From a checkpoint of a small mixture-of-experts model trained on Wikipedia: 10 layers, vocabulary 7829.
Below are experts of layer 3 (counted from 0) of a mixture-of-experts language model. Rows are named router (the router's row for the expert), gate (a neuron's input weights, with its number), up (a neuron's input weights, with its number) and show model dimensions 0-79. Each number is 128 + 32 x the weight over its row's rms, rounded and kept within 0 to 255. Numbers have three digits each.
Before each expert's rows: "gets" lists some tokens that make up at least twice as much of what it gets as of all text. This comes from a sample of Wikipedia text that the model never trained on. Tokens count by the router's weight.

# expert 29
gets: " to", " the", "ing", " of", "ed", " for"
router:154146102146106142148120175123085122115201158154135120101160161155121088095161129155128134155126108114164171127115144058065129067141138135153139126162124217101157172168138186125133133167129110144143072201145114106088147124085132170099115136
gate0:125145100084143195156143158118144127082138126123161107118061129084090097107174064138149098144132091159156161116144123059135169125111171207151108087095129163138117147195159120144123079164117106159138135121087111121174082137058114102105092109
up0:168140093052103120130098103145101185105124142113156158164044116171117109118122078169158120144092074147123117192119169057177137162131148150166102078087137129109150149136131166125092169121151157155143109137085078085122161171108113078107136104
gate1:131139156119117169146124115100140166127113137233142075194117109194109135080152114121107167068105097116069106157065148062153098087134091080118105135209095160058166114114138156128158183114095076097186128151135011113135079101101061128123140096
up1:139107159091151204127121143138160098120134161066104157073120126039157142161148139135127096200152136123177102051166110161170144118163172127108094105059125097174085123082210077137115047179140140118128093074140190108110178141082168123141126115
gate2:135161103169129180156124115128109100116100134138105069116121080137074116127110101100149228156150143102089129152137126097106173084157146132128043135130122148172150141188148190120131179195112138155076175172081159098095135161101138140145119135
up2:145131160154099138128091117143068122158132154111100131141175177118132110144131134157042114085124050147116044147101096154132128174122146127162169118198153165132069136134133159135122108173116152075108115170103138173111108155063137164093173157

# expert 44
gets: " the", " of", "-", " a", ":", " his"
router:116150152122080085152080162174056129159170119159136069137087059132067106135101118169116106132126160192113147112120112105136134143138089131190178147133102160105173149091182170072101112112098102110180125174088092120140125196084088162142140140
gate0:108104131177079187134121065163170093138107128173079118129104121156096117162107131061193143122104134172167124118097094136112147169133119131118142167145077086088142114178128104113088082089171081168099126109178159052167143098154176103143124174
up0:146077118132109126107163138132173100127086113145096123130088102104088125137103118049189123145157153173183158129100096121152095148091087122144136141115103151100169125211125101130098119115131153138073163084154152049156150127149160092133107142
gate1:088172079141091119123084158127058125201186122119119079131128068119126132099090140118072122117104085148166150099131140141080081137180146138141174117118091149135187121114096169121101154126157127155097125136107107123127093114171081135114121181
up1:167096159118128128101122118110172145062125128131137161125142169181103162130138079116162164144153183088066078088132116124150193083082095083134097108155148062142048159201125104082154125104095099101108101107173174119125142143073192107153159092
gate2:124131183107133123140168111197094149150105089190100167136087089163151060189156159099106126164139132164217149131155139116092126134144092139113102134059103118058134130149154139157106152124122122147109171105159118115129189119179140090076098123
up2:181159138147142151096124138140190099115127163114147188144172118138162120137115105158097179107109072158044147174163108179098156138113157149155151149219044087136122155146131151132121147055094140087092101097145136130112095177138139127135125092

# expert 45
gets: " the", " The", " a", "'s", "The", " his"
router:131148149204135118145129173105087163114181069141141119163083100121188135141156138147115173146038130179154116113133156063103128175147121127161099155099124169099177140141122170067122116152069090143132096153180135137161110128070105187208122167
gate0:178112079092125194132174148161178125124174146177108163192135117158124127092147142141157101115109103110153131091101076064124136143120114137112160116111106200108175180151096115098108095133092105091126131150133094079156154152105137160123118099
up0:165105112114117175079183166125120110095129127146138139092135117167127102109130148141137113103181082124121082139123097083167134137060127162077133135200151170066123173120100109146132137150086155083124155155124082096142133112081080150140115089
gate1:136194086115146069094116105074107208113149106107191146069174157104136074159141186155168094126138137146138169097192146105142134129123179150128157188120191148121138163124218163125112145101113091121180145167137133134082066120102073129135100111
up1:078194143103131057102130159100145100070125104112198130110159167107137118126160093121177090077153175151060119171125113158156152143137161168122152059085116209095108128159111136109117105085188143108158158111133114131153155123162198091139146120
gate2:096118158092125181168108133198150175122127187163170080111109103081134127169102102115131102144078180143086140096155198127151183173100082179142083102090146149198120154114112131110147150180142111108105161053145156143133239186133173131141129127
up2:157131154142124085135158137133091085105127101112119149111142108127151085152117096137066160141114111111084116192101144114109100123091142048146116109132068126128174108104165111147105138109135146077187120175106105065100091088093107140106146126

# expert 54
gets: " of", " the", " in", " for", " on", " and"
router:180108156148115107150065087082070141115150150135162128145127106187143128130121137168149104130087060153119132145098107093097114105140130141163132137162128180115168154116161208138127106100175086126161118110111085150161136188088134131068121121
gate0:165103150128097153115080050114071135137152146151147151195156106176155149124115146101143071080069142131151090150069155102096126119081151135166138154175170170087156152129147212129136109106160095129152152098093138137112112145134146123098142132
up0:092123114144151057178141158121151146118127090129105104094136141058105130142129129134105209160162136131112122124146143163144144130171108099104122112082124093151076115116103113128122186146075146117101096126182149149185189092128119141143101181
gate1:127077061099116123089139139085112148134167109141140129114152088178110136178110135099123136102158117160179177183131155131072144079149139146158116148140078136186146114122067125146088161097164132113114116137109159134069113123129112109128178096
up1:168156114115121112117115096077128125141183165079149149157132092156164153189110097119119060059129114124123054230158146150131196189153095070103124103108150085168106101132107175146147177116146128071141129130038187147058133106162110133149141163
gate2:098146110132122124118144147131210219155147175194105095168107141186110059090179088156136142109123091149130188118129102144164185156117077149089067117086150138123125133108141140111145123161140113145060117108167100125204148151122108095115085127
up2:123133101159122138148100144172109095129172183149127113107172103128159125136103178100084108180105165096110131092170122099110065100141207181156102188135065127138130124038137121124122077147112153139123135129138136101099120098131117103172134184

# expert 1
gets: ".", ",", " that", "s.", "s,", "es."
router:156117135147096086205093107108136120119145161182131179119125077110102155172110160127128162160051042189137164155099099114072155151100114189120166169100139142131127116169102187135078172092156116170119061148152143137148133149146123148102109129
gate0:114130154163099139179150109186071126135139086165149103143142110125113192122095135115150148074110076163086129203082148105126132130098097096180094116198137114077187072128111115096129071153173112146161148191120118134113126144127096148110161131
up0:106106156068166167113103146115190114137105175175074157101100102138135155100177122126101140145168176113184072083093146137181148128156178153081140129057077157092075168069152173136125149116095140123107159077120106073099112138130177120143109130
gate1:064165177092133126181142102127138149106068126144187107116112074124132171162118145139122169132134112125092170112151111148116158085122079146130180095139109108065124190143141125118108136160106135156104072159148092096135184190092165106124055148
up1:057165164178128109148162108146127114088092138157177136114120058142139160183085155142181128149082083118114169160132162157114141085124065161129165078140097133118109166124088141138105139134094086137096088138129101100126143181110178093147084106
gate2:205153127143097099132089143147122171141127183162112164134180145195106167137134150104145119167061103108188138165088093102185123110107145094190107167101155128126104162091128106119097102094140117086136087114185108063088150166148134165105164169
up2:135071110088143181097199096112115116126121115097170126114094149048120091112139109166127096091211079160069146079147136117136121111149127154080138084140158122107138119179116107121137161133097138158104183134101139156121093113097085141153078113

# expert 53
gets: " of", " the", " in", " to", " from", " for"
router:110174165138084055110094179106090167135158127141133053098160081139090148135147120143102121120136104152121122110121119075123129110127069145185127106134098113111166109131146191100141121111126094165138097165148112175109139108046089144084114159
gate0:150142130096102120159099195094090123140128160126160115083131096147108098141131120116135104099144234133098171083120084100130158137084119113111138140117163108099175142126133161111145139133141189121151139174099105102128194170124186071104133139
up0:166084118125157141104156070123116131154159137116088147163183147151181097114139205111103104177131133124118086183091109098177134139070155161110138127142151068085140135162123110094124109076130124169150181091134130193100096109158122132135087169
gate1:086169190160121109114083133093077157145096112087056052156084150146159116153144107128108155135115075173165090160107138116122132091139091163162122126205079112134139111096089147071073192070158111114175122154104105146133089129101112163088111167
up1:068132188146100077158106166124087139136128102080070081144080146130133167134141109102092155175109093161154142100121093130127125077161069178141135085189077105178101142083110128076095180137121127113148115207105092135118088122102109118049067189
gate2:174120146137118099189114116092130167089134068100129082154086095102119108104155145116054115161080093160113135131142094079129178140109176149157137151097111157116174137134150102112150096148105181133159137201185111143206125161072094125135075161
up2:130106155116093123201130124115152162085136106083140127154145140101093116108105102105055150128104129153111154141176142076129167139110139152142156093111118182063121088125098114124132123158104170093144108252115084132186144146057128106072075118

# expert 13
gets: ".", "\n", "s.", "es.", ").", "y."
router:135164096155126173114095115165115129090188119112093101101121125184045133084143119127151174168037090134107108146116148082148129175155151118135113191132128132123114093129150198141099115090142081150115102114148127142115119146117139129053084181
gate0:171024160101134105144123138096100118159098148096133219041147152109172137149146181086145098123185121155101133092109131112159110136121150145115157107178132166092136113106164082125134110153146142173100131115113151137155141064166110143153119133
up0:121170105070142168102140103194159147126086146129095086205097130123170051120099086117067114137087147099108060138126114148171150166099146158134110163157122094151103150134106148124104145085135148100177148101157115103130130169125120161105159148
gate1:081123179083127086105098138159086178137094108120141083142194099127133143123162103162132199067143125129172124107120194135169115192135126120154064122076221206156126135134149059126077154150087112118152082111116163160137095146147099136137137147
up1:164123097125110147172129133082156078145170151155140154144111158108102167138073148111097103173099115155087141114086073108089125100128096120110201105181064037129132134130101184128162135133148122128126160139134132097087126129090121157110118123
gate2:075154107081099144158137172119119166193168169100091093098120177056115103144098127154121117153060167129184118135116146078191127194099097111133127106099139101138111113114134089102157110086122150083143125158129104150151092126133119085081136168
up2:152081137121140081112105119128101110094095148165174125163161071160163164162126064156091123085192141120114139125125093125106106059102192123105135098097139150096192166139161112103090197183083127105148108128158109106154163157091119157175142124

# expert 47
gets: "\n", "in", "x", "av", "or", "ip"
router:092123128156117110090093113155114154116137119186154104118129102156105151149059054184111125168072129153160112075078160053094140156114086099075119108045142075147167109129136173124131178132097051128134120189147113149174140163084155125096183132
gate0:109129071144123069118134106166096133147071102145109144093170166073149161196109140103143143159165195132178112126125177098107081202133109139129126164084145137159152126159108136152163142134145101115134113121173158124154058158139190114105160194
up0:150132149140122200137147084122130093115143090126139141178111139138065036105063120099157126165116138120128145108125062090124157097089129123087099101075126141054154181107153116135161057114122090117159130125157088145168153084176127121065146116
gate1:147123124148140101242127140188086105145102153151131129125069091127149092228145142106104129094069113142132176105141112079095118137097115092103096139078090134149159153136162171104115074199142120151147110132129108075098120154117167141114126129
up1:093125100076117111067107145089149142157120114084144145130158115086087201094131147125160162178212194137142083142140143161128126136164168165156200157189181142061120113151107086124117143092124098130129112099150156188129167111119092173125098131
gate2:112094108127078123137080159088073123173131125096158154118116177137155166118088166139108150172187138168155113094089197137144147131108125170123153156131169163162146117064148178116104132186087088143128109158139083177125183095115078163128188110
up2:176175142122176102151161130123151143079164111134105125080151061156092103106153085061135096110076113117090120178143112076058148112154097084151090143127065094100114164189102082156117149073141207101135149170106167075130083132144150134136153162

# expert 58
gets: " of", " to", " a", "ly", "ing", "ed"
router:121132110105106098106089120107137150105160141134168099123119125159094119140117161150128110115109156165098149139104111051132078166117123171129102143088168141113189146157113180109102145096179105138171087129147127109130127147134130147030138137
gate0:129136159090142125129129177109107095196122093125122110133115072095085099120073128144123120078128075143163103101128163100117138149106100155115055118094096107167187125105148194121125120157139134120168116109148180115093067114144105182151190107
up0:130112092082173083107097163120130112143187126099116091109146120123128187132116076143167145113139164090206130062128125109186186141114146190118126106087139153103075120150123134081131096119144117180071147137171184087144096098112207101172098167
gate1:092107101081137136116065109069125161184194114161131126109152141160118146143121152140090149120132148141155115123106124161177087114203143128159143111140163067077134103072108100128126188005136137103112110068135131145096083139101108144143131151
up1:136159127161163110138167143166141113123062168080121082132174106118152088146134142094139102177097131105133126129126148166071186173061138118101128132173156157171117135139106128115132092177144104145154182189079099182202145140144139127082176118
gate2:089132115122086203083137128158169128134118159172128127143119129101169164139169158110175108104094127172147140124140148081095119136144146126104112102119098128165182111136145135091122135134120087173143124132117155074193193094192138128114187056
up2:114148145191148133153161162194152064142118106056170068108155099106116108148139144105088121132132177118105164080113121144120181078120160142095083185106166119109146091082099099106124109135125116140141180154098084142180032080093122149177075149

# expert 63
gets: " |", " of", "|", " K", " N", " population"
router:108132116139077101125086141137087150123164156151095118117132071158076139163132159140073138176095161132121145114083161077102163163123081160117155113121107111136156132126103201090099118149124060124167122158163126130159138136124140159085150184
gate0:109133096138147166125157123079108115133137145165084197105165137094116162191146167136112125139134094098176126119130157077095164156145154088137120089117128130062152154148155180162111087117121146124118076150098092118121081181079117127109119174
up0:076145090169154163118142144116138111145122140173094175122162144128126146166137174141090140134139091123186124150152191090076181179144133075120109100094106135111100138094151184148094066092127131121103079117107131142132086140072140125108107189
gate1:047138084121138116135144135097112139222142082094097149153114069120108181150111089085086120105109162150159172149110156077087128116139165092110120151147104088099128186159181112084140167102175117113131151135078120175192020126054109099091157128
up1:196096171153117145147098129111149125082115166114165121075114176138153057143145153190124152122171099127097064099123108155159127157116101105149126120143156147157112085128071143168112099131037151112097103145157148088038201130206127150150112116
gate2:070102126157137136120124105108136204125184132171110131122122046180100140120182183168093132135131209142088121107115151151072201100142131131142100124153133160085079095130097148140101111148075133109203146143126066204165149150174102207136099153
up2:167129142108133138150134164163145072111071131101108115115153198083153085094082099067142112147112072114180129181115088084187044173093123153105151136099114099159163152131171082149190124084217124116084129138105170052111113120064134051126168068

# expert 2
gets: " the", " to", " in", " from", " ", " is"
router:108139143124113088169102085094137182134175159118123136112123110144086138111143136152119162181075073151123134168058146106128136172094095126098150172138127092179135147174167213080085079099164096122202121121149110149178196190117140173116135135
gate0:115077139165121097136112093125129082113163117098145100119142098132147168110110164160064163130121157128087137144127096085132103144108110109100151173155131104154113145143185177116086133090063135150179100117083156169202181152174124145110107158
up0:103140173133102119165122161125112131109123101133130143124115108099097080148141112093131163089137110174138117080109190158096154123180111111154109088094157173140187148114106064161115146173105116118123154137131165139068060106103079121106142090
gate1:165155187148152060119111128178145077141160130158163147150180073139173165173134096147134136140112126148151123127121090145140145140126153129113097121104092131088147095143137164125111165108149081126191172102106058128084185119195189155051094105
up1:160109209110144175130092036138147132085142131152126145164126068119121191128097128196174150135117099123076120102061107113168102100143169114154123142105105072155165123160163164103081146081145092142143176096198087115049119102083096187173125070
gate2:085189123134122127169087121119152147118133176172103045098171091135098103152059110153058098152120092081143178172107112131092117150046123159134204181117139063154163130121124144152146128087160094142198174127058110172177092119116130100125175120
up2:103165189110115107151165197153146080152120123183105088144155139138123107097127085065141129178159135107132189170107073154192154155116123124159137063085155147104164106125128112118136095090166131073148138088098084158133098172183162085122161105

# expert 31
gets: "\n", " In", "In", " ==", " United", " ==="
router:132187131136106109118098103133131135114128123192142165126130129138116115138100110159114112131094157114109185091148132097106154144085084156107150126104111148109183077163118164117113148143164084119149124156188168122161151172115127181097189114
gate0:105141144178118109109102091120147156081139086179136153124125107147054152088144107170116134157139096164107169139160125123105153141098090115161109150152074140152156117171082154115126084133164090104135122133139164137133142168127118122100135134
up0:130115092187127167114079138125140108086112126175159155140106108141075162086136150127132123189161087146221124165153110105113116103091103168156138126099063139143115138137128144113074174137131210187095106115159180115086148127106164122149085130
gate1:116146098123098113135115139158151126086136129194091118100153176127116117105074150108142178156088157122141145155148174116130122129115117180097141157158115181153195124111136146127138165169141113067130092198133161092171158155103141135113144093
up1:167132166150136123045092158150100126080132115166118078118110187108117102133072154080135189190151153138160104164127105083174081069125148159126170140123127189153156156133100195147156181187159166107141081151094176073136135147119153133092128124
gate2:120096139139136132170124169126134137102129096107152102095210159100126136153096080090118180110108158159152119186131170120122063121154170079152114111105155149130164143131145153150131103113096149097149085122079112185092198157121142175086136089
up2:094069076101116100191158146135155170119154132100108119086194130080138170139118138099158176133105128162153158137111105145146055129109176113142120118062167142090174112088166111139083134088074128148166126090090106149150175166113131177095112121

# expert 48
gets: " |", " 2", " /", " 3", " 7", " 6"
router:134128139119080113147119164186112191144161106130148092074143087154128120108130087121080125104105124111099156102128159081080135118147104164123101104145116095175144136154101166114141090099159087148104087156121085184140066110106109162091159138
gate0:110166155108117098088124097153115116072143129129139185129129174167155145155133113161117153172130079107124155124125160092084126126146045129139138101132128142164078187132142183059133129117149128166129068158181161061139112111094154166110146142
up0:128068094087110164180145119082112151181169139135110080108164080073089125108159159081161148073141193169150072122104056138178131144113161123125137124119119112064173054134161099138125117142128118116144133082109050151095152158175101135074088118
gate1:142157137179112110116154094204136172186048142113114128162148137144173157093123124135100088105137106166098107159116123079124100112070122096145098125104106121128166139159181121091100096188149045115137094101135119112145090115149129113145142173
up1:155144119111131146115202131203148156145061120117080172158161133136174155068140135160099083128124085171118157143130138087087143122057062099141119107080091118144155144157123116135124125156133016111089158117137120128147084124143125104158134169
gate2:155098124145104137168142144185137115118096111189109097073116173175130155088111123116154133141145152084138180104163144121074147120130148135108074046041104132099173124157166094106130103097097091139131110036145157083117164072111151124147121131
up2:051213104067133140119114115108150057163152158112093180151123128073129113127142111165127122127131165145120076119120080164216104099110117137138228176142101095160121117083078103130116185171149160111110164165110149155137100178126190092143145104

# expert 37
gets: "\n", "-", " =", " It", "=", " is"
router:197076112162090087122097102110106163156128115142146143128224067127157167105116109110079164152091104112093110081098147083114131123128126104147109119118167124088111095129125159080084148117071073157132103145176099144101121073122117181111175111
gate0:156125085097087115107123161127091086104112147166124164140201143176169150109058037153119128150089128116135173123127166126110175145079129119116098139090136103108169106105110120117150146092116118125100169170084066165107158137062206129126164086
up0:087146078176161169167150146114125156143084088171122121095086125102146180118192174065111120096135185150134070173164142078145110105126125204082134116148139129113149144138115117194105118113185215171097121072149160104082088101155063126167185171
gate1:159097103150139146175115106112128088068079141149127176158131121143125179128093157087134190138136125115143122175088121098113135153158144105147108141148175106128128129167140133142062180145136129138158091140159135085093095129161150195145132129
up1:110161138036134125086125089125133100160155168110069071091085187112117092153167108139176048083154172140143158147177160153160095099131137190093173138117080184097154156096152103132166077150130178157136142101089126081141161154122128077110113149
gate2:118116144098100157145124158105069143120148125110166123076071144139119199139092136095139132145118143084150089128131147071126103136158167126218164130153063148079147137129094197139100153091142100217115110167147112051103135082073205122097161180
up2:120149074158134094172114098146160135106147112131103162133153128129102073105142095200163094157078120136125208135120116141114154139153062094060133172077163098189137097144192091106144117133106154077164167170066114153149136226156115139128103154

# expert 36
gets: "|", " |", " ", " —", "/", " 1"
router:134127127177090084156107144141097172116186126122196090076187107136121161138104116119088127124124090125144130068089149131125109112143111159165143131155100178115176137133100181105093143104125123171153114134137099156098123166112120197123143138
gate0:122139090145124097149110197145137146102200101146123118140192124155163122098152124158087138178132116122176105077092143148130146086103141140137201114180088136113219193158133163126085126083121130157108154136158117166121165141086125176166139090
up0:100115144098143127202110199092136108116153099127126103114109098118131149105142111177118094128129104123196103139054102083122144134187095112149115100142087090117207100120151165137126094089185118102150120160101157113105085135103105106125112115
gate1:151107137113139103160108104135136102086099113128190087143118149050127167140140190153118152091196055152147135137095122083101140096111099107189176188168113121180137114173105114157105120132140077143157125098108117168067065126045132164139127082
up1:155113118150146092162119132144129106078158098145151067162119157121132135117146134165119125129190077181161199142064136118128165104101117090178155167133136144179131123122110094148115080122185058143133106108072114227141106105078137158129097077
gate2:071110156177115149130121084107074059139175110176102083089137136153098175139187165042173112085140093118111152065081090161151124067134142137126128110099067133087202085165102080139099078097124146103159128108117062091072076067141163125170145127
up2:176206093044137129086099150113154139122094105080182139211087089144133090107122106192132120129155171141127113181203208146132113201151135126136174121177133119140038180103138180139144112165165160153082162129096180140184139173141107139153120105

# expert 3
gets: " as", " the", " of", "-", "|", " called"
router:144106115123094108139114137109055140122138114127131136129119080186126185161126078151130123110087095142088122123037169068119149129097143123119131120120114119153145118190151184086077124086156077163139143099163097149089185102084120198130164182
gate0:140112071153145129117104149086130159114173140241148091116098102192113159139087124152127184165155184135174202123138138193148117108143099110169132230106108165120041134149163081126114140108102180173124099106143064149135150094134144095116115125
up0:074103182101112126136201105127113144150093113118099214130172133092164105152188135108140091084101088143098154158129168084133149130088103117099132097148168147191153100073136170147125140113190117150155129111091134088147112148113080141112071106
gate1:096037161083107067156060098167090126096154100203151122146143162171071124138165121156149167099138091154089116128084193150143085167179160095176078102171230169153144066136114208100129121132151114113137107083110126164111146086166096148110104143
up1:145129121077166143056153111136126151097140125093141168116104170096133077167134168136074158085168164097157085132162084121106164115045083090073123139070055165149106113196158149169107103100148137123126148190137114069172126152125173081139143080
gate2:139167156172099131165156179165108156210124170136141153077118108139158084164151141145087100139124161125108146119148141095109126101125138213136128113173048172144116124127060114126127126127124160133163137158087107113145068113132080149113161124
up2:137157161148106116107159136140108127129132116088137145094110127186180121156119096149133072120099138084071150116131116093099167101107141159119112154182080140177146169103093112100143128139110136165136169153138146105159088116125150174151195191

# expert 52
gets: " |", "\n", "r", "v", "|", "ar"
router:102121133121084135141088172085101164144147122139142132099164131114098137172128116163103146124103150202133132068097135115114099191128067140172163112116091134147170122153147178124091135136114087104124098157179119150104110156101138168075168107
gate0:083144131097079178117105151107108167152148120113152175115112138105063127159159134122167162130107196220100146100111111145085076175170131120183186169140106178146114180134145130121105125113078118103135113169185128221081118136110124199085167168
up0:076154146085126184107117154122127141148113100103126199109095139110048120159159153138157152149151201191079151085131128175080092171160122141178200147098080154131102173138120139150109126124086094135111157157160147198073121119129128181122175150
gate1:163129087144145145083099179096087146150153098103161128113198165154134130136113135100063173166122062112133160102137137139129095110167113128145080189188105122164115165100166092094127142079143117120135075094146114138160143124175086145085122121
up1:116140075088160144056099100057129169154165137114105082074129139110104105121111180090112152094123076105183121143130100144128104075121143154156092144110135123148119157138146127125144127102194130138116103080168105076175168144149095101118092153
gate2:083139148166129119157133096190149108145141136113063168166149080166143143093142130169136171097135098146099124158078151134105184121129103115102095167179134123096146121117123135093087148109068122165217108070110175177082132095131129150114068142
up2:088132144171095100176124107192119099191147137119064138165162085140114171113137132146106157078123112156092084130094123162080155123131127117085109170186109064115179060088140108111066174073100107152197125078096152139075095082126119112118077126

# expert 41
gets: ":", " ", " /", "-", " a", "'s"
router:142088066151128102161123148145144168105176115185133092115180101153150097091129089119100147143067122142146127108095187066077149133154092145111148100132117143134144104149114159084136193111083123110129119144109103145154134138075132117115106153
gate0:120119103138158157135092100185138175145151153159095135108155164115123069109131134153138150094124111101094141113121173102098151111111163124157101154190140131153148073080088136142123147104115063078174103026147137121116187115084054157113141147
up0:160181126127157085095146101080116096127104125114197153141148139182180173117084173101125090134080110122172101150148119154128099184177153125075098156137173086104152142185155145149130160133175112160149134221137192146114081132135123138151147100
gate1:142076178171150125070144112129124105137148112167175100137140112141085116100131081129149157143175147211106163113117180067111075137109177128115099111127066167167150132135129132123126113120123098138107135095163152108146187101124145119141091137
up1:074113154090119125155127133180154117138163119083120066120138080091010054113106120142130103162157147142163139121077166130118105172086133113087140152078166122145148103078092092073108118155113100130157125055173141133156156134108127159138140143
gate2:128151083100148147113109119098122153132163104175115134096167175096119126173112129105186168139135131079160172154142137129160093171174185161094128187093176078127177116106103128131122124083112064143137135093123169147120142114116143142143119146
up2:109149116147162111218157164119139136097092163103105074132107116131101137099203144211147124186141143150163179120163125167126164184143132133134129156106142141085095080120129163093107145178075173186142135122097133110166191114069123112153113072

# expert 30
gets: " and", " with", " by", " was", ";", ","
router:113119102090142082140106153093146184131167153123146144111185110156145133122154136128099078118149158161159076096116124119152148164157133159131107087123127143084098151180155164119044150119127173180133073109153102094116077085137072189104115174
gate0:189151132168120117148091129144113116177106111168139140127175136145079142118167153185136102120081138160051172128097155156139154130186116133093118111140132142158173162122068120130143153121121128071184083133119143160159119135108099109103172126
up0:135133154144126130152136101139154146119130119115140122114114140088104192129186152122122100067145157172107150037121179158099182149204140137060105135115167150173142127159076150134122158138138161113188044151114117078118138156139131094133156102
gate1:084124161152119134098165188122136165139079102107138106109124099111152106120110117165190116072155120094162154095174164106147136133098088155130144092082128145117117112120101162129147125138166101147120145175134011138156115115143185112124145136
up1:097104160128125095203119041193099087098151111094109103134133141144108134152193180102113171134130142160162195162157176169079109138144104065097094159087135163138136123108154115150142121099122105163130125099222132125135136129144146170097108099
gate2:113126111092093144138139198103117110175216158156170080085064155108077101122095128149142095119127143097139176207139075122093100113122148178092201104089110106195112156116138122056105130161170134113156148182130132110127086074162116169160122101
up2:131101156110148127081147161064120113178197114124150157120111185069096067183114147091122089086158146088096110156134114166132174120136146112152163117087120080158109152125145100162118136119143154176145112109173161124073104055216086154168132102

# expert 40
gets: ".", " a", ",", " to", " is", " was"
router:141158105148131059194115113092149172104129124115163154053178090104119145142201154118174141145135139194132172104125106103101088122173129112137130122186151141140098116162148136116078122101124057168141086121167074106102117140176162157100116161
gate0:176202097114126076173092134049156166217124214129142167179131115164124114133105141159106123130100096153131117142141080107079137112128128102145159132129105116172171174176127128109146119096133070099110091153145074101147135121134096122141135130
up0:139190100092142058184096121022168158217109207127095129144123143133154137126103157146120109139094119195133151155128080130044129085149142122138165174169116133161144158170106105134146119081165074128144096153141085106163126121124110110157153101
gate1:153117152118093080154120124133135128139138122102143114125142163061125101215143160090140156150117200192098139148106149094130107104100112136109180156164163208086167077093115086093084101159095109139188094134140065070127090120145167172110138127
up1:106121153129132079142150117127126131131130093057157106124144130080136090194148150093138163134134162146105118130164157114136132126121122129081116156152173157123130072106143099119076085150107167166177140115166077077147086108158133163142079175
gate2:108131151100102126137109143137147127224140091076134187156117160103099092122130114082121196161130156097066118095142139150138146152173106052145166103120112132161122090179149157142128107155099136104078068175176234203133174118127102159102146158
up2:152138085147121096095117144142138120123116188140113130183169099194119133126130143174111071087072097188196090165134115111128107165098146115164080141162140153098137175124076127103138116115151144153134144043096113122127101148149154120108075132

# expert 7
gets: " |", " for", "|", " to", " after", " by"
router:152118144154073118150079135084087176160194134146131137113186106146099161117120124118121157117102140140137108121083120074167103146156087094124160159134128083094155087151104153105113112115153091125160038160174114136123117126117114215094138146
gate0:128161153138108160130130108104140143145134116080151131186122120205047165134140166114134148173145127139101122141108164068115111121101097101078131155138119107093090127121210128130105135163156101188126135173125042160091151192123092168102135181
up0:115106127135129116097153155193104078066101091144096127114159134064194124127137103126117123098163129149145133136162080194097145123151113177162125083148097121117126100147083106119154132075069143100104118100137181079116084110182151105144135105
gate1:106131124144095097137097097111129160148114190113050182128141159167065116152133114153113100167143086134146102132114167099117153174102143164164087172180132182173152093092105172109082143146121155123107102143206127130071041127135127131168134139
up1:098109161133132084121111107107124170169112133080151147147126181160086149155124122110112135172152180125068152120110199122145112157089133139127107176188182169123129096100149106145103108109096113175149093124173147145065080096136128133152076184
gate2:150113142145143112114111076133159114115207165067115109119130133143130079089131136143116119089142120188082085060144168185102112156157177123130096144102136192106141101041115067144088067158141160161163097089085110111149113116111106163134088110
up2:119202152100139150149119117122115151086100155189131115106105124104147159150134088118115082193094167079138073119143115068140167186109098189069151096095122056111167155134114161123149147063154148144157166124234158084123141198133139115120138120

# expert 28
gets: "-", "\n", ";", ")", " /", " "
router:123109115189093076139067181100077174187092093177141124093235108130126095092102137119092171137052143105091095150110149099115097148154136134102085109091164099131151118140112171087142180140155124120107038120161133157102124083092096146100163149
gate0:133109170154066121176045177178081132178133159180109158122207125141152153116147132132140146109074101101119092159123098076125096139167147206113133132077145143155100133105106163050116225180143092102136098090132163108091164151118117180098105108
up0:155098153158072134162043175166078135175104165202113154113204135140169147139129126122127136081080127090129093179103095096121106139154154223109127137072167142166120142092089152053127207172145098083140083105129159102092159162116128176112113108
gate1:079096141061119111145142161125111122102111119129147137084122127162083124043154125085137175113162129150137156136170184137111112118118091127135101121044144073132162140106079127146131162068126110152129155108096110132162136147104155134124113096
up1:166121110187120147115162094089152163131133130115144113110144154080198147169134122158150071145137107145156099085082110126126093144147159100126114160176103174118168066129195112113125126168180127106126158141191076111065106113087058153140152158
gate2:124148121096098073143108182167122128194107149186105111159149129116145130168132153154105170103083110144126123180143119152127080125120145234100182117142183165132175162107137119118124154150113143139160091087123134192150151133121148134098121119
up2:165145084075112130150113122174122133185147126180071132143140121140078143168106146098139160104096089142134139131124092128115113107093189162117135120135168110136164155146111171096110151138128129187140121110114141123112130108144169132102143155